From a checkpoint of a small mixture-of-experts model trained on Wikipedia.
Training: a variant of SOAP for the experts, 325M tokens, 4716 steps.
Below are experts of layer 6 (counted from 0) of a mixture-of-experts language model. Rows are named router (the router's row for the expert), up (a neuron's input weights, with its number) and show model dimensions 0-255. Each number is 128 + 32 x the weight over its row's rms, rounded and kept within 0 to 255. Numbers have three digits each.
After each expert's rows: a language model's description of what the expert responds to. This comes from a sample of Wikipedia text that the model never trained on.

# expert 45
router:080194195175158153132096132144139082134120161162152144111109112099152066117128144127098145122126063115138136086132080083128101155135160147118111077118118172069117099177148164115084138084166095118146071079112163130094102073084130078156113134149113087155091171159116104078125155072147128148128159139133176058092135131101108181096133125161158135158099104111140163101166124133140078100149085069066077129125131126103199099132071185103214125086149141138104140171169127116145097147095059122144119077105082146182150114170107151196148111119130136204136140113141102155161098083176168132141079093173164125146154169095135110102123120132133189175090125063094142066097102130164113114085106126154105107120169124174129157111161111166081133075144145098135080120088143136128122159076128
up0:096179134127122105097125098083142145145118137073171176075119156179121136080149176101145129138129116134098086144124122128174138171152145073073128148100092098087190162202110156110105097116127095159110111142186138119145117124073111142089075163173080126175179130117079126200136070139130103109171098121100174149180141170059105089171083142198165103127119151148152139162145112098124105108144157145117095080094177195149196150117106151089120084122110114151090143142152148198146105057115164082134075095100058155096181136162148135079110136123096140121104157118080117146148157138114154134119139075141129099118156120118116122147135145113114105123127080111091137094139133140080161055161176169140155163120111128115135118220144111103129156128079168100106121136131140156219150138096050
up1:118123150126109128124181129118130198137193138099136074081133125170131150116111185084198101110165110145164151121111137128149084141216119185142122191113107115075142174066106147140190124100121186180094138134114122104129154132127123200171109086100120172141182103155107152083139112158148114079146093120101155092091134138169102150163095214141119115111153182113129130147125161109141133148129132124135156176137170102162151149158089121127144118177112116095096133134171177163102141105102111121078152158148122089076235164180191131073152078069111137077132101194118096095110117127157096100065093127186178094078093099098125159123074122124096148175176117126106104113105147121111129115143151094146147161124121193073157133174163124094132101120154098124139158149199120120176131151114137
up2:156130142100103146111148197099137107112142153156126112102118146143131086111146088111126149168139104179126149148131161097100080159150114184203129152124166139091146093172154145142101178149116133175084079088118201058141124129125070165121146118098155122163161107119142171110064101106146132149107156115111092142104067145156117084076155133154081146097127133143193151129178111122095107118115164133130118138191154128100196082135142109094157105105114159103202134141115184211149059171103165090194200112124104067173102129150182190194161131134113156141123178150095171167211142108066090173095121195128170146144148108117179134114120136114134118129096124107115151104127134096187124139048114141160106127093119111123094136150135136151176119057145100182147139147114155162133159117104124
Description: Function words like the, and, of, for, plus adjectives like social, economic, cultural, ethical in texts on policy and society.

# expert 40
router:109166104103101199133169068079110159132107100066176087167114106115119088098095121141136214084143062118151173153075171115147069074097134091107092160136105194099141092116139145135178146071097118117129117145133147155146135113151145126102138108095117092085086107111082155096118169133101131149143102138153126167087101128080150092147150136120120100155117168101119135066145129128158143173143167098072147129132118100127123110178148158094190167116155153103082115139132094120090100139141068153118152144180106148128146133160174077126055134104177114184109158072175118087151171151129127143106099140119083220076135138136186134156077199156157145239152152161112104123138130109070101186109129144180145163123123149130133126134129090131113069118133152152149153151136098133109123154054183
up0:107128140125107033139107138105094170130059116069137134158174205113118142118144128131094097148080147167123085161146113131114116135119082143149097137108168082063148132084161064120159082074192093154127135121137096097124163079166115155104161094143131184215094131115139128100130112145055133178144140155131079154150115095100123149092128077153093195103085111161128120194124122157156125139098159133147119162123106135112155072136151128151151140178081143097129137126204100136144121110125090164162134097132152024181152159069077108107104104114135182176088123121084049107147103135081116097176093142125095094110107119107083125127158153131137185159086151116120131121154082103160120091147111165132112130120153081114122148157065051093124124109138175128138136108136120100075184086169112
up1:158160082090024178127143163160102155090075155112085087064090154057077170111134149100088128097126057159102095066095160139161097118104092091083141091110140091189128132089133183109152104079105151105152126126146118153161143167152150174133158096130136159110083163122116117131131099062106146133120116114059120115161123108122138056157131082127092145127105161140148142161153135079161101093176083150105085129201183123142156145166121117106189072188128147088126102113124124152102113101166133128164138084079160157158150147132112153094137105154091129118192095173082160135136158150121109151034086141133148117121152101121122109116165098157143095136135105177115120045093151172175104163110128123133114145128051102078146094133130145112157112121152075151167153113152110132092079171132107
up2:141126148056140100113096132092126089133081124138181127142068131097155120122125160063130103121171114138108116136156143139120153129186072102108141151119099064138134074144125068129170193132137099099062157120142143164132152145158172143045104126196116112149115118151188090152204130126171137127207160142155143191185087161104139144129160160152144113137137108129108118100154104136115090167102204125090119129128167090093084148158170120122147151180134068123121134059094175149112124164179117096108167162117142126098133086101097155118115167120116143158086093103116083136198115156071115178104120132161108206102123119122132146157130148121200151155108089061110033145099141160127137119164153184110126141124130134131116160186133142170166193172146140149120169147193082112132151119170108
Description: Nouns naming arts, sports, media or fields of activity, often before plural s, such as dance, tour, design, research, opera.

# expert 30
router:130140132165107141146136070116179171163180146115094083067090060122139080116167118107130150154123090111161112125073131155150060151118133103134122108137056128120152119147082147092121137132125167124090094101107163190119127103064119106174133135043098141094087123143143206133183170148098081066162142114146142131122119108152129163169126149094086086083100163086104167142126073078161165142140127125113088163075125129125157063155078097095143147046074139123092082135121139127088068164164127135147170144151155149093142176171157075157127160155118092120122111141123110093079161174100142128107133092161117123216140131132109067132123197105138155121149170100119125101109082139071102171179098160129173146173101155106103144169143105156098161162154080086110180121082121117103135112098161
up0:201122125147122090176179063140119127064135106104092131137117134107077118105102119123097128083094052147093128094103174139110090136102042172152202085118146159130147124160148103134087172114076089120156100143128145157108147076132140149140134136104127134116097082157173108149211124085170133141144114100179108089166156134138101131142148081166085124109142167217182122105058139167093076095133082145080144141150129115120112075082099132102162132144116059124143100118195169181137085084129124121091130159113175043090112155114141084106111149108081097140083129110120141127183155112187158110159067143092146106091084209137150152096128122125064102123109132095107127146085104184150104156160133161156153137079153165159130142125144124137131169148167122126160146117136065086141118158131147
up1:158067111116086164099128099152120121099089125034121133158111147083108199092155119145138167153102105134115170095130150105101159177151069103104113105087075111134149112108141153096172099177118145098129210155101142147122170156153112171107150131133139126163100169077178127145097149150177138109158104142148100151118153180113119085137141089180138114117130097167127161078077091141152111162105087144104108141159147148112098170085093136123135149121125066100153142126108102145134097219125163061101124138148187144064123128073163078027113142109153113123128149132153100167069125094069138091161149175167079160161083136129121089117099087073157125170176166107091097150158140171128055117176109119120187168080111120197132121102090112130177151115144074122146158106137109117134153073119153
up2:108129156090178106126062153165153158080121132118081138081173066099122161185094117145143076132052108146121160065122159120187124134099196160158192126112128182172167132072074160175128139103092086123155156068091146108111164152160128130139204159162132154099097139170167132058145133054177118131101149082113192105096134173130137161144110175109076135156100126141116108148123136161139153143129109084076096108177095137063155169104167182113139061149157132145119120092173090142151146085105139124155142142136134129128142120150085168202161157154135093122127117167139157125149059182133098147089130077171093112114122135113102155136128103108049142139132101091149152113138110081135153097113119130060137180125170159144175138109087091094077086101139125120131103146136134150114120182091157
Description: Plural nouns and plural endings for groups of people acting in a sentence, such as students, nuns, Ottomans, players, troops.

# expert 3
router:145098129114072123129101132100153143146154166084205139111161154163145171131096126109115151100146174105161074084166121202154124111101129125136096142144144166147091115119158142099162190125181145174119106133097071174125125134128174153151157132155141177147097126131143113140154152064104166104146194099165114084150139095108122161158115074113168148167171166126075134110146078135146110144073087098183144102158107171134143120116098088202188120140112172112096127145139109126171137137120103156145134146113117088118192123083084179138140174068148142127098087102076129089051087115106060109131148140160117164119166126167140105171079091159131104131105111091067151062165089113141165149126165134128065105103110111139092115142210068077084175121149108141050120123152139123092160090197168
up0:126163156088086121130104190101139089152125107100184119118073158116081129100112178142154143132113131109046142123173187131140115121143145152098087099111175136071107132165109112148179141150175159095146106136092076122151112185082132177119109104123135155122163037125120071146120097162134152139130184180126099157111150116206101112113134110159100140140066083193119121038193132093125123083131114102203141145083144127110135158144106149095166171135117126126135088106121132204162159124163134185205149131126134126130148119082161115140133134060048138104166134164100142145113122130146073142139092155133099123137096143129152117100167141126135175122094103106080135164085138134125143195106123084113178113148169115056055112156125099132112133131129098180099076155169101122144179147208109
up1:133138143126136193117142052135134147120136112121107110123183129073141102157108122157134120147122137095144026131107164148119115109116175091093158152121110174147082072135153107130190132148108126084178151193114109123152128155115124190167150096081138121147066153089114054072087192095153112176106118065153114107151113141152174130093138048162124118131129138118167140123129104163136116145165134144050108129169151172128087126117107139179162134161114157105125130162121102141166147095176115136072150136174145152092131113123091084182149160143123175163189065201102119104114128121099056162115149067207124110122136168150174137119157099104152084138151117178084094130135170127099162131133103151182135118222138036160090113134139112126113101145121117169114137112150148156060153117103107
up2:152127099084127109125151144136140113088121115132132133215111120146141162138142114065093133162139182127102114133135135122157149183097169116114131149168189213103124166135148206105113194110121143109111108135136111111111118067143148139109155104170157126156155145185125149159141100093064093093166136161091128155127134104129167169075157124108144125159095123113085101142184104118124050071126089100182166128165095151164132059128134143118111121119182155111158098147111102164135123131154100160192157102118156134124131106138132177160113062101166131049096128110147094211109081125131074134101103165123103053105136102141121060061083086106118066116152122088098173127101119153148155126094120166150191161182149084098096138168152126135060105131130089163130097103204114090107102067150161
Description: Cells in pipe-delimited tables, mainly party names in election results and player positions in squad lists, such as Labour, Green, DF.

# expert 55
router:159098138115103113160125121151093157108067154075101080064139150122149119143134133115133127121153166145094093144185138123081154144115166127101161200111138111159168143148115113150172147117194069192126154067088168075087144160129097115155080098199111125128125124154089103121111103100072162155128105143166113155112130150126138073092103166154108102119156123149039121102094135179105178086097142105146111097122117155146097118132121163125156051097119119145153148061117156083164171112139128117123094144103106161097131078048125153091049165097086159120079139106090085168103140173095110117093160164083095110129126121156083140130194176152161075107135085131137192132131108174167073076121065143103127163139091123139127095087159135108164090110132121166056165140142144121131159112191073
up0:107154106085153083137144115065044136117123161142079104132094111050137120133063126113107088114113150159112135096111102158117100141135125090134173143114142150169100142102130207151155071073111068185170130070173136135126097097086172109123119156193126200131167138119136177076148128057118107153120151123153129147114093137111091154131123124114167089120032166136098142096105144132132179178121151143084148089130154149138147137073100165097100079164127085145185134148088105128156127123141103136161091062084065132142140176117093082141145142150197126074117144069163202147105091168094142126146120112130085104180106092174133180145124140127066128141098149139114125092166171143113074098193132109135116106128125150163157147132127103105116131139151119117214105180111098166132097147118074
up1:173115108119073168175139134118112142072089161165082130148166148078105100087142132150172158188094148078065163136055185154100163148113164074177123143137048153101111111115166121135079133203088113159127166133107174071162110124136051149162142152143110136116145105193148202142129082097037067096081182094096117145137086116117104176156079031118103113087142124128130101129194129072114145143170100120145134126148113091158095153111115124102139160128079067131097140149136064161080137128172157100116129128120105090150077127112130152203110089176113171158126142128084119144152083167153149154113109124151179136104138099133124180099136082120125104124149122143146143131086178116115153145110151147130125125177133080115104131115181158147118095096125132170096174112125138182129116139139147
up2:126100141119163139127108119133154144056145134104088170143160140157183087153071068196147105146149140134145146139131123078102093138170066119127138142157121108173164093032119124171091175174117178119084154164097117178128161090098074171144124071118089153142093149160137084182117088139148105149114085194185133105169154096107122108041065143085141155114093154132118080089124111114099135103184109097116129146151186113114133100126180149137107143188064098127146165194096135193098118122108127119131084098111121086123172090145075056111117113113127147082175107114136109157075119089148146129099189079114137150122093110155118105165167119095120110168141101168165163122172112106116101217120082148083162143110164120108109145131160137141141117113148198074145101111093136099146145161122117
Description: Pipes, colons and small digits in sports standings, election results and track lists, such as 4 | 7 and 3:15.

# expert 12
router:119119109206115179084126103106194150125115106109153112177088087133117100133105198116156187086127154094146168148096124102170085138134206147103197164115133140122127100120143124105170106201104094088102160133173153148142108177108097160126080078146131137106117132102122118130139138156151159102166059090100149159129082131114161059062101125141141127150115194106116130076111116116142167118072132142090110126090126144101094170202056121139160169066101139095107152100140078094117099108196159133175154149139106186122157151138115087132066127115142137159119130203104141119103106131165128100091148112076128160193094136109134116091123165157188091118150151178097207122094121109086145080126143137165126162143130144082124149137158153094128098151160145131045136145081078092166095151089119
up0:097127141148102124111127090115131123115158122140112184131107153216123144138152143134113131075152132055136140127129116244076054122135124076163182160165132134082120121143062108140075096151175116093128160128145145081086132133141120052107116170117145147102177143116080118153133092134086111128153039131085156104143180128197140044158123072220122085143068112125160108137107112066136138144114084115173133138080134146098120097120112178192134161138110158141161100122120114083101108160110086154119133166120155127145172090137084160110133080160109174119135142136088088123136150128153154173180106084171078144168082074135145170129146166134113114143109117089079154150084123093138161100130138114109104175150132092112143144127151111137137128184160112119063118155126173205164121177120097
up1:118096133137075097114105118153090094115163125132103157165139170090124146128073153100121169142092091077124182171102191166147083056132134068126139155158172148125132124110100061152127125092137122074099234090171093121140160084140120182154138095167156139130168143157109139110168080136055069077117100120147164107096100142144139098152109100137075094108107126113117120201082148152119179157113108134120125134111127104154136113150052105166138104162108068102135098091081118099108107069117107140165138151148133076109131148157120167125152065047138139175124127161139081155132098138154158138198178090129115051138086106145066122136098140157126121149093148087110157091162143121130176065138134117096111121104148179136154191130158125106091105184092152103116139139130125119043146112185097
up2:208175124138138080119167116155132192164111125096122130126167079106142142109049130209143116122134198093133120112104099096177165103116126184114088108172136143130108124100198113166123129114112105090174178041134131111153104112140149162161129081127163095163078154138174114124077148165139158095157128162102146113099125063126178159158205157128143109130116112132127112091132152140154112161092089124103117093094146185124057124122180127161144142128142122170045107085157112144071157086152121127105110160095143119141098023187173075140162164152139103116128168129141150108154128101149095153119124166125140098085152107109121113120049142132141180095113174110166173115104104141126147142098114069191155133129054165141078149087220158116127124127109145138122101085130106124167133140127143
Description: Nouns or final word pieces naming a measurable property or physical feature, such as altitude, length, speed, frontage, propulsion.

# expert 54
router:189179177164127137114179140149173124080168144139168126132097059066107120116154135186085105152131115098146078157156213101078181107088086163144111152160139110156072128163136167126146113133075137134114080108144096133168144134096115136101157144167096105136138141068124175153123147147161147132074134149123112103169124115146084127097142121159139166144159114147056127101118048155146164110123129097076128133098112146124131099094104088135070073081162181174119093060155134112116152159078089128175135130101115143146109164142095071136160148102156133094102144076124073111093125113149133068130155100136161101118119077135108109156205136135180105094143119114145100116092115194145131129063102106109126154107127071047104207052118184174122072126111136129122103150075187130131147105119144
up0:128127143133161133159071111116151108121119143150130195135148115089063080180140172183113075081158147118130110176152092182108067191185137106133155103157059140137153143182092137143110142130155139120104133145135124125108088150140133142211149185160093123084173138140160151176114138147147124095086165127130091122127118152058057172086126096161119145178117127130167093103095156147115104085147124127120111149081114076100118091088087158152173152157112157134155170094110036109123179148140075040131107147170073100120173148178122114141107138128160162125103085112138151101156127117157107149139096127125103180078068131165177112167145127077146125100146117126123102165133183164171100120184110109175141160138147154078116200166111160181115100147133141049125135106160144193135073124093120
up1:141168151164116138053141126151145109195142117124113166040107170118086104149115163101125155172192117189094123117180151160099121131158103119067120139107137126166177160153093153126104133121119116110187122103122100140162095108122140091158170167113102135120086136120173152137089118139127127119065130137170136145144147126140165107145124172109153095129091114134114172174127144148188118118142104128044161180109095151058164116163114162131108135133115163159112155107145151139091176101097090102142178145099095190082060153127159073165133161153098090096149112102159163137207210130112165142134104125140128100126093074086067088094140156175094130164131140161165062132197146094185149091120189171135137121144097175142085180144094129132099117127119149167173091093090141193175069163106121
up2:140108126146125131088098063102072112102070122141142119139148090066101186129128164162100136120114085177117124129166129104180163143177083170125069188121145111145100096193151119101118124118133162146132160189174076150165137168163087136138114102134082098154076097105119149145199197147099103081096136152115093116080091175056079142080072118129159140173165129133055137180054126161153106170177116106139165169123096117114121112054094143102131127142050096203147140053121114161122167166155155109118118156146111045144136103098097100157146104121113104107139122119101161103158177121140130092102176102111150125143120141143102100131088153053143099145137163100129144137110159130080076081126139127143151158132148096069122161093062103192125157133098147100130159104122123141136147101139144
Description: Articles, conjunctions and prepositions joining clauses in plot summaries and event narration, such as but, as, while, the, each.

# expert 39
router:019143089116147165123113095127127125138151169069148085098124110150102115102174108085183172081084077079172091123129117185111074147167081144164122143144086154124172113092166159104115116058208122117136131132092139108116131147063151088100131106090113175160042131172160226114072077082105132124175102120111129115070143078074186118133172112104159141179099186122119147100103131176169112135146129097099100137167102160156095072152080124145172113120106130068115089193139168147111127137118077103139132116154134144109124113154133117169133098120087127150154162151140150141077097194119124092123117110147117122096143087098119096134136133138105162118130071158202095077127116116076162141129134124149128130079131141122148153119110077108079108123133078101074121118105130120126085121091190
up0:157140166097131071155118165105148156127132161170157142069094133102062096123175155134134119137158111165179113160097189196169112154091125196100217197143115136180145100147109136114140159106111131120100094104080110132079147088102121126109143102127131166089135124138145191097123090150125154161128173133128136089139086103104087156170133175130149164130169185152174129129164126094166046119121081098102120153117123137122126089133090100134136115119126125089208196184116167167060132098132154178120147122106140090105174108099117122153149167154140069184107116167130099084110118114156173125142213093183113106113197143085129171082149098105105189138100124093184102070104113142090113163168166132195108110126101186076104126089126158137158122087179115147158135097124131104102143114144111
up1:124174114138181110136124140149163157122148112124100155131142141047065155137109070202158154141163156184168089136105171166152127146184139124162101132155219121158137103113117112148119073093100077186096130132108154206183145092149148120138122114111143142128104130087171125143134166137175168142126173155124135064095166196181169122117067143142114143112117105183114138129121065153190167120099092087106135071149168133121125116110149104121115080119117109164159115090118153123071198121160143152108131148146129064094165119149180053132187129117176083055153143132109101143143140111124162086111136100132096139077098148116126152146165135062077192194125112138188125162125143110148091078117087140158093149135141094099118137088088107164115093125181077131123095101117143188147135082118151
up2:162105146063155095116114101098115171134071105102189126137141127129141070096178180099158112129140145133062134129121177149172114119127120151066104158135072087048155158105168130154162129087203168124115068135107074157126108147122119152148083086158127182193157134154115168135081134104076083096136151119126132162159117114134196108165187121135114120131136139138122102186138060107180167125177120119086160101126100135153131159100130100137055124132076114124120108125153147071085096127099049113113096148100166116149140093120144142099114140032123114186129137137133084132122108130098130094128140119196093092153093152118102158119166106096172089135112168125123140159126156085152156075137125097142210209116123162117143131097079076174126099155135128105126237122126110129136127158112100
Description: Nouns or final pieces closing names of disciplines, institutions and places, such as Chemist-ry, mathematic-s, Society, World, plus closing parentheses.

# expert 36
router:143211168154147154134076137175124099143150132146102074179112061096120084110158136126104085164142065095101117074116127135179098081119121075131090111096135105177135148187134149130152079172136098111135103086166147106162131157105147083133141124147138103110199117148135138120133077155107138171055116143063179105133127149147108122070179155127164109137073188196089185172151127099094108127097140136142161179096174135124139107116133128092075119156102114175167146136149155101109144156086122094161177104097116196091066077142084187161089153130133140180145139161109101177154123099144175126149081123126133116148139149105094122135187173092143151067135141144171140111099129137172168116066126146081148114131201080105125105136160180111112172129108122139161119165089202143097164116093085
up0:143120103096138103148083154077111099112191066131103138147093148139109111111106150108210096104135149124111094110129142101165168091138167155071103156106145122108144128100101136093164105133125141078105168116138166111161143149116122162119072136125120147123246175052172126127137160160141099117177181107142146130107140171131154155149114118091066112109071109081196182083161157099089141116092100156112113161169113124088136141156184123163149133136110121140134183156147121097063143081163118059176171083119174143110166116176141104084162130133130123172143109165146110107159105138180144070098146135155159147107137100180127136147122121105175183163077048127141081137162106122102099061209168115085176145097132125150148098112137137102067129109067148135145089091103046122135155119145099
up1:154148166074088168110098131092148139172135114091179129182039110140089056137120186130116138083135130152137108123114107163134111114112129129053146146080117137115130153150106103098108190081093129129163093152122113124174145058124106121141107174107161139121103176099088062087093150123126085080166123138121172095114158100142156118115155164148169112131104198098105134110159089216095140092126085170103099136137082152073130139129171150099171126208136171144101120129145217149207113141100161185128178139179149155136158115166104090162119110124160151146111120140196094110144115127107184127110155084106114076155084144096160150155086113121104138121132078167063111168120113115127143127179163109109128086102132071144102056160108137138142124160170144133121095159085088106062104179101131
up2:131207136183128098102182134104106200110098123096138159110160111131139134120135144140130175121093130183113120132171079082164135116078137109128110114126142155135156103171162111158131098110145158101117123078121103155137138137059131116190107166125084167117127145187158176179160060110114155184083018120145128112120116072128130190100162153136160074128115089113172061125143112042143138042167108215048088092108180064098139177114115116100137091112058116151138122139186096143117150144157138111131151112107121177142120168134139142137144142104105133127111154060133121120126082126116120123074108130171095148132124132146115107128132132174135153137157172084098079143121115148085168129127147131189151116205120127180131169125089136152124158123143091088137192158075112078156120128097129
Description: Determiners, adverbs and connectives that start a sentence or clause, such as However, During, Shortly, Roughly, the.

# expert 63
router:164065157098085084143062179168090159174093170094138119124178166115123136094053095126138182128111154147167114165127118120115164157108090053152132105161105146125112115114077058145096101161106195181130131140140164138116162104126095116115164122148151085128170125132157118107169147154158155134059185094184071201155183121191148088121103092106087099157154110142125131118138171128130155157128117109118065116147093086120124129096148084106134110147172128113143146095131115130165129116150191065107116178135139104118129141140111065096102144120103170179161070077174102124069084104128194163135109177102134106100054136143110083119127112145110124111156116109162092086119094102207090151107204115066096121119181128099118147098117154118150081116105151148125145166115074121160124143161081
up0:142072058160112086196163179106107100136125083169142155134138129129095120125118171117108096183148099193153199129165186161150145138156107121077086101145161125103172104135132066150126123186167050137076133142148105197106170170099166103112164109104153217127162121114089097153175102141118083140133116116100132086161153114172146111140099119148117196121094107079135153135074200094085061130083108133155125146084109114091193105160159130136160082109126158168164151089117126049156100113145129081145139141128155124122144130100136171110144142141095114056146110168115122154129107142097138150142167144092107163123134169132146117076116147116123167135138088091194159134122126162189122081156121116155182160069123143079107113096085095109155149158082110169110138113187105173143161128073108
up1:089180116130182111100066097162087087153133101144135125124132127137130119112163107131131131131152184150138166133149172117138064065095083133102117145169076108126130112081093114086084153112125107111171176145086165109122129107116107133121107140036137078105177102134129116120123167114111128086106126140207166168120104082167094143129142152113114102162119113128075092127167118126113113092148141126176133093080155041167120074145159227201131137159145124104165132175129141106067107152166164136109109111111109139133123129072107107144117121156103155090082072131073139081179086137083129157153156122114159109118152142069139207136148080128136197106174123103107129109122170127218128143093135089130081136199156182111142164098212173117110157147127122120080125129157106120065153149173138
up2:103121089106121185159120170126072169149113152141146062122155144189168116184147078110128117091114120113120101069109137091207121137075116154094150143166129105115164105131126102112134114115118105055173148143131148117113135114098178124103120135085125105096146153070103124173156148097140170122109155139124165155148161214122163072192144132071172134147123103152155166153120093152130160130142165121158057106149073105194131136095169130105149159143093124077056107074170205121090122132181079139139109076107100079120186085157108114151140180117164073182160174130188164157128137106205131082064082104140171159144093083137153069122144136120130166144142166123112119121128104071109103153114147144160152091172096110122170118171114169119103109139157107118112114136065115075157130134137171
Description: Hyphens and en dashes in compounds, score ranges and table separators, such as go-karts, W–L, 87–91, plus & and slash.

# expert 10
router:123112162115157064073133075166114146156148181081155166150158137156170155144154137158066072138190165138155066124160170145089114182178146080095093158107139123101052111084182074141130142115163088113195098110121105216128122128168141141094170106122179109158109146114133115174128122145087143169161162121063163098116083112146128101091055129120142127125143165173103135089127192146106133084097108134099147144133124108119103198089145138181164053078151078122135102136126164094165119154118080131145106187147125067100160152140057046103139098144106092074137105118092134119088136145077079126173121094146111149160109136096114110183137131100130099088109145126146083178114134169123109091105165082107136092114193137165124170105159105109154103130155100129115120152098136155104103130158109
up0:145104143156154128075131091145077083124112117165120149145156194096121090121117171101136079158181139147116122140108188124063116120168171101122118170172150117147096119107093120191133198221068147166134086121104142144127181135179128148158205112116117122074145139138142139113127113174107125200140180144112113158100150092125044171126110140085161144175119153161129108095144095106121111148125099099119131128058087140148159149145147153130146108047142093110158080124099065114109158142162149160088074112161119166155151140157104095109143110132093136130130099132115090131116082168082183053118074076141143143112095181143102134144099139096112091094119100072100167082174133116118157137112150147111134106159169074128116130210154095152147177097156123170079110068183109112125162180077156
up1:133081135157110140148105124190115083159120167161169163176090206136126116102189110067118116107089130137126106111119189122118128161075123170122154143078136138121097134112115118213130118133101167189128135088068072077137094136168137125093093113106168092176169074121148146066118127121085060115098160138103170140158154152119125139124107070160167126062134158112199107129149107121147164158109136147191106134134098087063111094168152088161096110119130114117127121127151124107164154217098118152160076102155111130129173179093139154135110137148129123117084125191057103153140135151150113170106175110147064136142120128086105131153152131062136113148082189116169100125178057178141059139123142172152063104165143135129139071131140139113139069141138097153095143146139098172107104109157076
up2:180119091147158093116095132083162164158137127142164174110095099127131148134127137164129121139179096150173100159098137084128148072117106223159117092159117106060107113118111174102105099207145141070155090109082107131097147167142115109127168125171109168109118087106135167082133147187123212067166154151119158127185100161139136097134098122128116143166117074131135093145178139162145176154165127149126066133091137074052144122150123137145094125081077121145122104099113123132090168047096125110134135147099096144109109139092159105091148177157116108108084074091165070127184091122112162140083148099163134081158117175130097070168175132169093201169165079175113145159118155145113088128151184120164133152134088068107182096095158122141144149111101075124146131127155141114096149145074086
Description: Pipe and semicolon separators inside tables, especially election results, review-score and statistics tables, plus headers like votes, scores, ±.

# expert 5
router:162161086118104122151150128126144147124086208114103100146087154113176163178101101173093105114151172101110099170168116076139188122197114159103175137149120116153098083106112152133180080081184147147169142138091081165116134142100109096103167114143151090143149156150128183165110118151150167121056126101163145134065165135136159110128164071134166131102189137164080114148098190126087139138133080093085114106107095151077184057107125196172181117137086086105125127103146101115127128107101175158105134106134156142156111107058119101079184140174064135113123105117162159100080063155184108119103144101105164114099148145112124097080112080135117179152134136149097084110180155119126178108139148115076146085139144174169181148115199099163144189114159093136131116187153147119116109116109159
up0:113103147145130116152063083158143178167080118126075135142117067083130158112170073120081130148104153156081116108086127128152136098135152094154192166155073139154068146123124133123085107102103127104166099104144154130148192111155144158151093107110080162119141121096120175142129082138191133185126126105098154201177090145137176180118092148101160106176162100136139105173138155095149142152147109120191121134146221159154099119114132127095100114110100171129130167204143157091110140127140132153132151120158133171101104192090147175159172107180096175165129127138146167103160097106191151155137072138086129087153192088147123097128115099040090129121089124139122149136102122096141162084196151199145083179108127111105122177114156124155120195145149111158109157111050114194118133117150168
up1:082116136125136100075109159125102083137138081174136149133129087137113141133173144113146103113119148075090145146135127156121094098115157139131087121063194098101113158169223214117160152120100121167118132106126183142100127102122152069132070203190085093138133147096088135118137126212059170088138172167140161147131094120121094128117097135159156115111177125129135105127177173126130059147160142076105130166114154071154092149097158089134095167124128133094092114143077155119125082178104125124137123085147150139123095126090097100109127148130116099175122138123147156136104107133123143096080087099093177074166090197194088149122079174200167157121051079101181142169126139143092120175149123100117162127082129104131095103111122125138144149162142192114108091126097059165092109160082163
up2:143111090200128133122071162132132155124144150119120049066159107144158150114066165079134115072091103113097158145156078170140137133144099116128107118130118089113104107145149136144190182146117110121125108107106129089134104156168143134111112126146169166106141119090091108155147175193154102142143149112104105093111139073074206104098127137092098149098166158150154095060137170119158115157111132170120149141183126113055131134131177077154134122057135100160154145087161158131167082137060105109140092111143135140153095144121124128091123105103141096104151095186088148122187135054117091089091159100090146148192083101102088120202190123154148112135143096124137135098116144118093074137122098164060120136122059159021123092165103112088179174173132129117123109080179188119110146104151146
Description: Equals signs opening or closing section headings, usually right after a blank line, as in ==See also==, ==Charts==, ==Career==.

# expert 13
router:107165174188131089139101159198141152134128142141074102169086098121172106134171080143146085122098068061122172127119159123098123127074089141128132142146183118169134094094153178125067117185131080058101096138069125098077124142102094104160155089162149118152093113124117156124114129152167079177142159159144197157155092102095139090094153113120119178152116051168130098131177145146102125157098123097090116117102127151123183112091140122138105114073170199185098179149153122067119172156108139075155190109095105158172098157119164166167117169143173116160116106147152067145114136048164149110083142119135162100157193100106162090107163103151173147134164129125170134087118104085123148195127074147073161166145162130159150162114143131147178116152110116081128089134154142139111138112103096
up0:136132089154132127090139172107145202102096175137150129107178133157150117097114135137159112133119071107103116178080099085161149135160142114111137137097096126146137141047100182124143106085124161094122189099131126092134091094130130098117148181091148123160097156069131084135101139077128095114126158139103169217124094170125128133137160077155109088108129153138106100131160199115090146144079204157141121055118078089175108226181067090162141129091105144121157110118118084119075166125164139104152125167146123127108169115139154144170122165131190123077135074108115145094094119153131097149085099154097114135128096177180107149201103145076143155116104183103123104174168109093143089095106137123077168144135140124085170138178133160160178107072151156156110118118132138106166030176133155
up1:153117145124128117162128054123095116153125136184166166158174122168061167143148133128210122161114084175139101161100135146133107089160123136117135163167144109091074134105191110118168108211069125130142128084088155082160198121087131110140143127126140135128106136150168142113116134099127167060116172117152139087194159140129098109116136143141068077128181097206097102118117123143088143126106126138178120151163047135146103096100091193109085170123149095097146092141144153175137145106130172083149147205129098148069142105168077145134148176077076137109120113187165143144100117080117144117117178115135168131055134121108177167141165125096158116132115152160141134102056101126092094115156076132084102136139131082132175154134074096147052098108178175139174114096129126118128108151130079
up2:117143134111061129153127092137147135054150115096134119145158094155035175143163088135132135108120095170167172132138098115086151158124194135145150157149101173121121131155059138158106090109115127067102122130159129112157116096128093157197122173153182161169124148149131185194114136097126170099100155171099128084131087135105061038169152096085141120120144108129191117157180129134163129160147147183136117123082137134151146054179125127182151090151100170092123123116110078071121137112165125071139127067138145116122125117173115123172124185105158088132148146162168095087152089094065152149117115128143174174162080117165088141115130150102103163132066043131161144171155151169140160158140113156121162146145127132112109149110082107133071157168103095151209132156134149162151101177109087
Description: The word the, and possessives like his or their, right after at, in, of or for in biographies and sports careers, as in "at the time".